Below are experts of layer 4 (counted from 0) of a mixture-of-experts language model. Rows are named gate (a neuron's input weights, with its number), up (a neuron's input weights, with its number) and show model dimensions 0-255. Each number is 50 + 15 x the weight over its row's rms, rounded and kept within 0 to 99.
Before each expert's rows: a language model's description of what the expert responds to. This comes from a sample of Wikipedia text that the model never trained on.

# expert 39
What it handles: Raw bytes of Thai, Chinese, Japanese, Cyrillic, Greek and other non-Latin text, plus country codes and symbols in sports tables, such as ARG, USA, ●.
gate0:67 47 49 54 53 46 44 47 42 56 48 66 56 28 54 41 35 68 70 59 78 58 22 28 27 36 52 61 78 42 68 36 25 45 49 45 51 49 31 57 44 43 53 38 44 64 43 49 59 60 33 72 59 30 40 64 50 42 43 52 26 61 35 49 52 50 32 41 41 36 27 65 72 38 55 74 65 64 69 47 52 45 56 51 79 44 50 78 88 53 40 26 41 27 51 68 33 69 81 66 48 24 35 40 75 40 38 45 53 56 72 85 90 78 52 88 62 49 65 34 68 28 57 37 54 63 49 57 61 22 65 45 39 70 91 17 56 47 51 50 42 50 36 46 32 57 46 42 61 33 23 57 48 63 36 39 51 64 33 53 39 76 62 50 55 44 34 36 24 78 50 39 58 28 60 25 66 45 62 51 73 55 27 44 55 44 38 28 38 50 55 52 63 39 42 52 37 61 36 48 69 54 49 68 44 43 47 67 52 62 46 24 69 52 74 18 42 49 51 56 50 50 13 53 58 67 34 51 55 57 49 37 85 56 40 53 44 65 42 44 42 58 48 36 75 65 63 20 28 75 58 55 54 45 60 25
up0:48 53 51 24 53 69 53 77 51 65 28 33 66 63 62 60 57 43 30 59 23 46 64 34 67 65 34 62 40 46 42 35 78 44 44 39 63 55 60 49 54 47 46 70 64 54 58 58 47 71 78 35 40 54 47 37 34 40 68 45 57 57 55 42 62 59 61 69 30 46 79 37 56 55 69 31 71 56 74 41 78 43 75 40 41 23 54 62 60 40 56 84 40 68 59 59 55 10 20 71 39 44 70 42 41 63 50 56 58 86 48 29 45 12 29 34 51 68 55 30 34 66 43 57 24 47 61 32 45 42 39 53 35 45 66 56 28 46 57 24 58 87 51 56 57 64 62 62 60 68 63 46 52 54 39 26 31 47 59 61 67 58 57 63 58 48 82 52 70 56 48 61 51 59 51 39 56 53 35 59 27 22 37 31 28 60 37 62 36 63 36 66 35 56 49 59 88 25 68 36 51 59 86 65 51 57 44 37 44 46 59 62 49 16 32 46 39 30 49 54 22 51 41 35 26 50 75 62 41 54 64 59 24 59 55 54 37 74 43 61 36 33 59 38 60 29 32 43 61 70 62 68 84 50 49 56

# expert 25
What it handles: Proper names of towns, football clubs, countries and car makers, often in sports tables or results, such as Crawley Town, Honda, Myanmar, FIFA.
gate0:52 73 77 50 55 68 30 63 80 53 42 64 42 46 48 44 50 62 58 76 39 46 55 54 37 36 57 54 61 41 47 68 40 48 52 26 44 18 45 37 61 22 56 35 69 43 81 68 74 57 65 62 56 54 55 62 49 44 26 48 55 43 54 59 64 60 60 57 60 63 72 38 54 62 67 43 66 51 40 35 48 26 46 57 57 51 57 36 60 63 36 42 50 73 51 44 42 47 52 37 49 51 82 61 30 54 55 54 25 28 33 43 68 43 72 42 31 53 42 36 44 59 11 24 62 47 74 39 37 53 53 52 43 61 39 45 66 35 36 28 36 52 81 55 58 49 76 53 21 24 48 43 53 60 16 52 10 60 87 60 50 32 18 59 42 52 61 41 28 55 57 33 47 34 44 38 21 62 55 32 26 61 54 48 52 25 87 63 53 65 31 53 32 63 54 32 51 57 51 47 51 26 59 51 55 67 55 22 45 28 40 56 28 42 49 65 52 75 48 48 54 50 35 29 28 55 54 20 25 52 43 63 91 63 47 50 49 68 62 54 59 53 35 55 24 72 42 42 52 45 23 13 26 49 41 24
up0:46 66 35 33 42 48 67 54 48 48 48 49 60 71 40 51 47 48 51 73 39 45 48 64 66 45 26 31 22 19 25 47 59 38 60 53 77 33 63 32 53 60 54 26 40 29 54 72 50 32 81 32 57 43 42 47 35 64 65 49 70 35 74 30 52 39 42 69 58 54 58 47 53 28 42 85 32 29 65 31 40 55 44 57 44 58 50 52 82 34 25 62 45 69 74 21 47 41 36 33 56 36 74 53 66 59 42 60 35 75 45 63 54 31 87 73 47 69 23 61 35 48 37 55 58 40 69 47 36 63 55 43 45 53 37 34 74 58 29 44 42 45 46 92 54 54 42 35 23 46 49 48 41 66 60 41 81 81 42 76 25 76 55 69 61 52 57 67 41 49 43 51 55 38 47 71 41 73 13 73 49 30 45 53 58 56 55 50 44 40 66 66 36 34 53 66 35 40 24 41 63 50 67 60 66 78 33 52 66 64 63 17 31 68 63 54 43 48 49 45 78 53 35 56 58 35 64 65 49 34 78 62 41 29 58 33 20 49 42 64 69 63 62 64 75 60 53 69 60 51 56 60 48 49 46 51

# expert 46
What it handles: Final pieces of surnames and proper names in lists and credits, such as -ley, -ler, -son, -mann, Smith, Wilson.
gate0:44 42 52 76 35 84 47 44 37 64 27 26 33 60 38 35 58 49 57 58 63 34 55 40 41 44 62 48 58 56 31 65 44 52 58 55 53 45 41 60 32 72 21 48 35 45 49 67 31 83 72 23 68 69 80 56 39 53 41 47 28 40 38 37 68 55 50 61 65 58 29 48 19 56 23 61 71 49 23 61 44 49 34 73 45 41 75 57 74 47 17 37 70 68 65 20 50 44 44 51 45 52 68 24 62 50 48 62 42 24 83 59 48 33 74 89 51 44 51 31 73 79 47 37 52 29 34 39 37 79 57 48 42 47 53 40 38 50 55 58 59 44 51 88 40 94 33 62 59 21 53 35 50 37 61 33 74 35 55 44 56 53 57 86 47 42 55 40 42 39 54 46 53 69 43 51 65 78 56 56 35 93 52 30 63 71 59 40 42 31 37 42 66 47 40 61 40 64 19 50 55 55 70 47 38 45 56 58 48 49 29 55 63 31 53 55 43 26 44 42 46 59 52 66 59 17 33 47 40 49 52 63 53 63 66 62 52 67 56 37 50 45 39 50 37 67 53 25 68 38 57 47 44 68 24 47
up0:48 60 39 90 49 49 49 47 28 70 36 24 45 39 43 80 49 55 40 27 39 41 59 44 38 45 49 72 60 62 50 27 48 58 58 46 34 43 50 49 37 65 64 39 62 47 71 56 28 45 66 58 46 86 54 52 46 56 39 48 81 36 32 37 35 25 69 67 50 61 42 43 37 61 42 49 61 43 74 49 91 70 59 37 29 50 70 59 62 45 39 48 40 44 64 55 47 51 61 46 40 42 62 29 46 35 52 46 44 40 59 26 26 59 70 75 48 57 36 36 53 47 80 56 23 39 35 41 66 41 41 53 27 47 57 50 49 45 56 84 48 49 54 71 38 40 64 80 32 86 54 37 71 43 72 63 55 56 49 27 63 49 35 56 27 72 69 42 25 43 22 46 69 44 44 36 44 52 40 55 28 66 36 49 49 58 51 46 70 62 44 33 58 35 50 43 79 58 36 33 81 59 22 45 45 31 33 49 53 45 60 41 76 45 37 40 45 79 35 38 19 50 48 50 72 41 28 52 20 47 70 47 36 42 48 55 44 65 45 35 31 99 61 37 26 52 24 59 24 49 75 46 62 70 19 45

# expert 45
What it handles: Capitalized The and A starting titles or sentences, be after to, and single letters or th, c inside words, such as de'th'ronement, fas'c'ism.
gate6:47 52 68 32 18 44 68 53 41 73 73 70 57 41 96 54 52 71 45 54 17 58 38 51 28 43 48 85 50 66 45 56 52 57 51 39 57 26 34 50 61 38 76 61 38 53 45 37 49 59 58 62 46 27 50 48 25 45 72 62 42 35 56 31 37 69 42 41 35 54 35 50 56 57 39 43 62 35 65 78 51 46 46 06 28 46 82 54 46 34 28 52 67 41 46 37 49 45 65 43 54 30 63 48 50 49 46 49 46 41 47 53 57 59 60 39 59 59 28 40 65 61 43 50 26 62 58 49 58 49 75 38 52 11 63 35 52 51 58 48 38 77 20 65 53 47 61 60 39 78 73 52 55 43 42 38 37 44 44 71 66 71 75 52 42 29 60 34 60 42 51 37 44 85 27 46 78 56 33 62 22 61 68 38 37 58 33 35 71 34 50 60 87 37 36 53 55 39 33 44 66 41 23 31 70 30 65 59 53 50 68 67 82 44 27 54 69 41 48 54 62 43 38 70 69 78 47 52 57 65 31 41 47 31 80 70 50 64 68 60 61 39 66 42 53 50 59 35 71 60 63 63 53 65 47 86
up6:72 63 51 60 21 75 71 17 53 36 58 58 68 33 71 54 38 38 60 39 70 54 30 27 67 63 61 45 60 49 46 59 37 37 43 38 42 11 45 59 38 54 35 47 58 57 40 61 56 62 37 50 27 49 22 33 70 27 64 43 31 53 57 72 25 34 57 57 70 42 70 31 46 55 44 29 57 56 70 46 74 69 21 26 40 52 61 42 52 59 40 15 52 59 55 63 70 65 32 26 42 31 48 35 29 25 37 61 50 58 64 79 45 40 41 64 56 43 25 37 81 51 44 43 37 29 49 77 44 49 61 79 75 70 19 52 65 59 57 51 27 55 34 68 52 49 66 70 46 72 63 40 48 76 58 39 47 52 68 62 23 56 52 36 52 51 36 68 40 40 38 66 46 33 34 39 44 43 46 72 48 40 43 38 58 40 45 38 55 28 49 26 40 59 35 52 14 35 45 24 66 74 35 21 37 34 30 50 49 32 68 60 53 45 51 33 82 48 48 61 60 65 39 57 54 28 47 40 26 51 40 56 28 62 60 56 50 47 68 60 84 59 44 41 41 23 37 65 37 65 60 59 56 72 34 67

# expert 44
What it handles: Pipes and semicolons separating sports results cells (W; L; D), and medal and color words like Gold, Silver, Red, plus Men, Women.
gate1:86 74 38 43 43 36 68 49 68 57 31 60 53 47 45 53 27 45 58 51 47 45 64 62 64 56 72 80 41 70 46 46 54 44 38 15 78 57 73 22 69 29 67 39 31 65 49 50 80 61 45 65 58 58 18 52 49 32 54 40 31 49 58 58 90 59 84 46 46 55 73 42 48 41 45 26 43 23 43 37 67 99 61 59 77 54 37 59 54 69 61 68 38 51 40 58 39 59 61 55 75 49 61 67 63 45 54 52 41 39 56 38 51 33 57 47 38 33 31 55 36 34 41 56 72 61 58 59 38 48 54 68 30 62 66 50 58 33 39 46 31 55 16 61 43 43 50 66 64 47 36 48 56 38 28 61 33 60 53 43 20 73 77 43 41 40 67 54 61 43 47 42 41 48 80 60 20 57 34 56 69 36 75 47 49 53 44 31 47 48 42 99 31 63 34 50 71 56 59 41 49 12 55 67 51 38 64 49 36 34 26 52 50 49 37 52 48 18 50 45 50 72 53 60 36 67 53 47 39 32 59 67 39 44 68 35 62 38 59 56 66 67 42 53 51 63 56 23 55 50 28 31 25 32 41 46
up1:33 30 63 69 52 79 38 56 59 23 55 34 56 48 75 46 67 45 51 34 33 51 48 35 32 35 39 35 46 29 69 46 59 48 72 68 59 22 32 61 51 56 42 49 48 53 45 47 16 39 75 23 34 23 51 47 46 55 73 44 47 91 60 53 40 58 07 34 43 46 46 35 30 61 43 40 52 50 61 62 57 35 37 54 23 44 71 44 33 53 41 49 46 67 67 49 54 63 44 37 35 66 80 59 22 57 56 35 53 34 34 74 66 45 46 28 35 41 61 49 62 72 50 63 16 28 32 00 36 39 54 19 55 42 38 39 42 69 70 49 48 36 50 44 76 56 41 41 30 56 50 56 43 53 67 48 36 68 36 63 58 46 41 55 44 50 57 52 45 57 85 47 46 30 17 52 67 51 51 57 45 65 62 48 45 29 44 65 56 66 26 47 71 54 58 77 24 33 58 37 35 75 68 40 50 73 24 48 57 53 37 44 27 50 39 36 49 65 50 57 49 32 45 40 35 37 74 33 41 35 52 69 52 45 29 64 72 69 40 35 50 56 39 46 32 43 43 67 55 60 81 89 74 62 55 55

# expert 50
What it handles: US state and country names after a city or United (States, Ohio, Texas, Kingdom), regnal numerals II and III, coordinate degrees, and capital letters inside acronyms.
gate1:43 60 66 50 28 70 47 58 27 80 32 63 45 55 57 75 43 49 55 35 60 38 48 37 72 42 50 47 51 66 47 51 57 42 67 75 63 19 35 34 56 77 24 25 39 65 57 61 22 43 53 36 75 48 72 53 74 40 51 54 50 55 44 60 52 51 61 57 32 64 73 76 65 34 15 63 60 59 50 56 33 48 27 39 51 50 51 29 73 46 56 50 31 58 48 53 45 49 39 63 21 76 64 20 36 38 16 52 42 57 32 46 55 47 34 56 43 66 49 57 68 57 85 43 49 59 58 47 25 64 36 36 64 68 39 68 60 33 44 77 59 48 33 46 32 50 44 73 34 45 36 73 70 61 52 49 41 53 43 58 48 61 33 52 62 57 62 73 35 64 25 73 58 51 60 64 47 44 03 50 56 46 54 80 48 46 45 50 59 63 54 27 49 59 73 40 43 44 58 74 64 29 46 71 78 50 22 31 19 29 46 75 37 48 24 36 70 77 67 38 45 39 59 53 41 31 57 48 69 48 61 76 61 57 65 36 49 48 50 73 40 54 81 56 20 63 29 63 48 49 57 41 58 18 56 33
up1:66 61 45 57 69 51 72 34 55 62 31 65 56 43 50 68 38 59 38 36 61 30 66 91 43 55 40 65 58 61 51 33 52 63 40 22 11 53 67 55 63 51 73 55 61 35 58 50 32 47 50 22 63 74 57 47 83 45 37 61 61 35 33 57 39 69 55 59 60 54 40 44 37 52 37 42 44 33 61 50 22 30 41 42 56 39 39 23 51 69 65 71 47 52 56 66 65 65 71 44 15 54 63 59 59 35 60 41 37 47 25 46 56 55 63 27 52 62 54 56 42 71 41 59 46 63 75 62 49 61 37 49 50 32 69 66 58 56 30 54 44 79 71 85 59 58 52 56 41 62 59 62 50 47 17 46 36 45 25 53 37 29 36 76 62 55 35 41 33 36 75 43 16 40 56 31 33 66 70 41 25 53 54 41 53 39 35 37 60 66 69 52 46 63 39 48 35 46 75 79 57 57 65 76 49 66 57 39 60 54 67 58 28 77 44 56 45 74 28 63 39 72 24 51 22 39 47 53 46 33 44 57 23 56 25 64 47 20 29 53 40 80 34 54 16 58 46 59 68 51 52 38 65 49 18 65

# expert 32
What it handles: Unit abbreviations after numbers (m, km, mi, ft, mg), short letter pieces in taxonomy, chess moves or URLs, and the word such in such as.
gate5:44 39 29 21 66 42 51 51 70 39 57 70 47 50 66 34 58 59 47 23 54 31 63 54 66 42 27 48 35 61 48 50 50 34 55 39 38 29 84 41 28 32 52 46 66 55 65 29 40 45 41 25 18 52 47 52 45 63 29 51 40 57 46 48 43 57 83 68 40 58 53 42 81 43 45 42 40 46 20 62 70 44 44 61 67 77 28 49 68 69 47 71 64 24 69 64 86 60 46 52 22 59 47 46 35 38 65 59 51 36 40 41 63 48 45 37 42 65 60 38 66 34 52 58 50 60 75 52 64 30 40 47 68 65 55 49 53 58 19 56 52 54 56 51 38 73 94 71 65 73 48 38 54 26 52 42 62 25 44 67 52 66 34 50 25 39 45 72 36 55 38 22 40 45 39 43 54 40 33 86 50 36 75 73 35 64 48 52 54 59 69 47 29 50 48 24 54 76 62 36 71 64 34 27 43 40 54 69 82 43 64 70 56 44 63 40 57 54 80 41 73 37 17 51 63 27 33 64 40 57 47 69 50 41 31 43 51 50 45 42 48 59 53 43 16 35 51 29 39 42 34 69 34 28 59 24
up5:73 64 71 56 57 57 41 66 27 61 54 34 44 73 29 77 33 35 62 49 52 65 28 42 52 64 69 53 50 54 55 40 41 55 29 57 59 64 42 69 68 63 34 45 25 57 41 66 63 53 32 66 75 24 55 47 45 55 58 48 44 31 35 52 52 41 45 56 64 56 51 57 21 50 40 69 55 53 67 54 41 50 54 56 43 22 59 59 34 35 68 45 54 55 34 49 20 39 80 63 68 37 53 62 81 48 28 34 65 82 72 50 42 60 58 58 31 38 51 53 25 50 67 30 51 36 36 64 37 66 65 54 38 47 70 65 44 29 87 70 54 47 49 39 53 23 21 28 26 35 67 48 41 80 21 59 51 68 41 39 76 18 60 55 77 50 43 30 77 60 50 61 64 59 70 57 47 52 61 13 67 56 25 49 59 46 49 49 47 43 36 36 56 66 64 50 58 29 48 71 44 42 49 83 31 78 54 53 21 54 50 32 57 43 42 47 41 49 40 47 13 71 85 35 46 53 54 47 42 55 59 38 57 81 75 53 44 49 46 57 45 45 33 50 87 62 29 52 57 52 60 32 53 72 35 76

# expert 5
What it handles: Short capitalized words or name-starts in song, album and film titles or names, such as De, Me, You, Get, Be.
gate0:48 69 89 18 71 20 71 51 45 56 56 36 32 34 77 59 48 29 56 45 29 49 60 41 81 61 41 42 62 66 48 51 41 41 61 42 30 61 38 05 31 52 75 62 63 54 44 32 50 49 46 40 68 65 36 33 20 49 62 43 56 56 71 38 54 44 38 63 36 75 57 53 54 57 70 50 47 58 39 39 54 50 34 26 42 58 55 49 70 45 42 39 48 66 47 30 27 29 38 62 35 74 28 47 34 73 24 45 51 45 28 54 32 55 92 51 55 52 60 50 66 32 60 51 32 64 54 40 66 59 26 55 76 29 41 46 59 66 44 48 58 45 49 56 26 65 63 82 19 28 46 61 52 61 46 62 39 58 43 49 54 61 51 46 49 56 47 64 37 40 47 67 76 48 56 53 49 46 59 14 43 53 50 65 55 37 53 26 79 43 55 59 13 55 48 63 58 35 37 41 69 47 50 18 57 33 58 68 72 56 57 38 64 63 51 44 55 45 36 42 79 40 53 45 69 75 52 43 52 53 30 69 56 56 36 34 69 30 46 69 65 38 52 49 28 48 00 49 25 64 88 51 65 54 34 54
up0:49 76 37 82 48 56 51 74 47 70 60 58 62 52 31 34 39 50 22 38 49 56 51 83 45 37 79 53 45 54 33 64 52 63 53 33 53 47 49 55 35 26 60 64 35 54 89 49 41 47 57 48 70 55 63 57 51 42 55 70 58 54 50 34 48 68 63 38 50 75 66 46 31 56 23 29 39 36 38 59 67 34 32 56 39 48 80 32 29 57 14 45 19 53 35 10 58 46 58 36 50 31 64 87 67 62 66 49 74 24 62 56 74 86 40 36 81 17 36 69 37 57 30 40 61 74 51 61 43 69 62 75 42 41 69 33 61 63 29 42 34 43 66 57 58 27 61 25 59 65 26 37 78 66 70 55 54 25 38 45 38 59 46 61 50 47 67 49 66 52 41 28 38 61 62 55 41 52 39 64 31 63 65 41 38 50 46 42 47 44 32 52 76 56 50 57 54 60 57 46 60 60 50 72 40 37 74 27 33 56 55 62 44 41 61 45 92 47 53 39 44 57 56 43 57 57 46 47 38 63 39 51 85 79 59 51 40 50 58 42 59 43 64 45 66 76 70 61 32 26 42 57 53 45 67 37

# expert 51
What it handles: Latin species-name endings such as -us, -idae and -nia in genus lists, plus closing brackets and year parentheses in citations, such as (2009), (0).
gate0:49 65 62 19 05 42 46 29 34 44 27 55 62 31 54 66 57 39 61 35 53 48 45 53 75 55 29 59 49 44 63 62 57 45 47 36 51 54 53 62 38 71 59 54 54 79 45 20 36 81 50 51 55 56 67 41 31 29 70 42 61 82 62 07 44 34 81 56 53 50 66 74 46 54 35 46 85 43 72 32 57 51 60 50 27 49 29 49 49 51 75 23 39 44 89 63 40 36 54 63 65 53 55 33 63 68 64 59 58 76 61 70 44 51 64 83 37 61 67 58 27 36 36 74 50 54 31 50 77 58 48 37 51 35 42 44 51 75 50 52 65 50 43 39 66 60 44 36 58 62 40 44 43 55 64 34 35 45 29 53 51 86 70 36 43 69 40 43 30 47 37 69 55 48 33 34 58 55 05 62 49 29 63 49 39 80 35 44 59 38 75 49 42 53 57 63 46 60 55 64 75 47 44 37 53 51 57 66 62 68 40 17 54 35 27 64 56 16 54 49 58 61 33 36 59 74 56 54 70 37 80 56 61 50 55 66 19 47 43 70 59 52 33 54 42 52 51 61 41 47 54 31 40 67 66 55
up0:66 82 57 84 34 60 54 49 65 35 52 41 72 54 66 62 39 66 64 58 34 32 52 37 47 51 58 61 68 58 55 45 56 83 38 53 42 45 36 58 52 39 52 73 72 36 47 74 38 60 42 58 40 53 57 42 80 40 33 64 57 58 45 39 39 48 53 22 38 61 80 39 42 46 64 54 19 78 31 45 74 60 45 32 19 26 45 50 36 53 46 44 64 50 33 40 53 50 47 55 48 53 48 71 40 49 34 39 65 47 43 54 37 56 54 36 38 45 22 63 39 56 44 45 33 69 19 38 42 53 48 70 52 54 44 40 72 56 52 59 47 19 62 40 58 59 64 47 28 59 38 42 20 61 43 50 60 60 33 60 76 46 37 37 44 25 60 78 38 38 45 32 22 70 73 68 99 55 49 58 30 46 39 55 63 33 64 54 67 47 74 24 42 75 74 44 42 65 35 85 59 46 24 62 48 31 55 63 83 25 48 54 74 30 18 70 65 21 66 46 34 50 36 17 33 47 34 32 35 56 37 43 49 38 44 54 50 29 36 42 49 51 38 54 40 65 53 34 60 28 56 55 26 43 75 55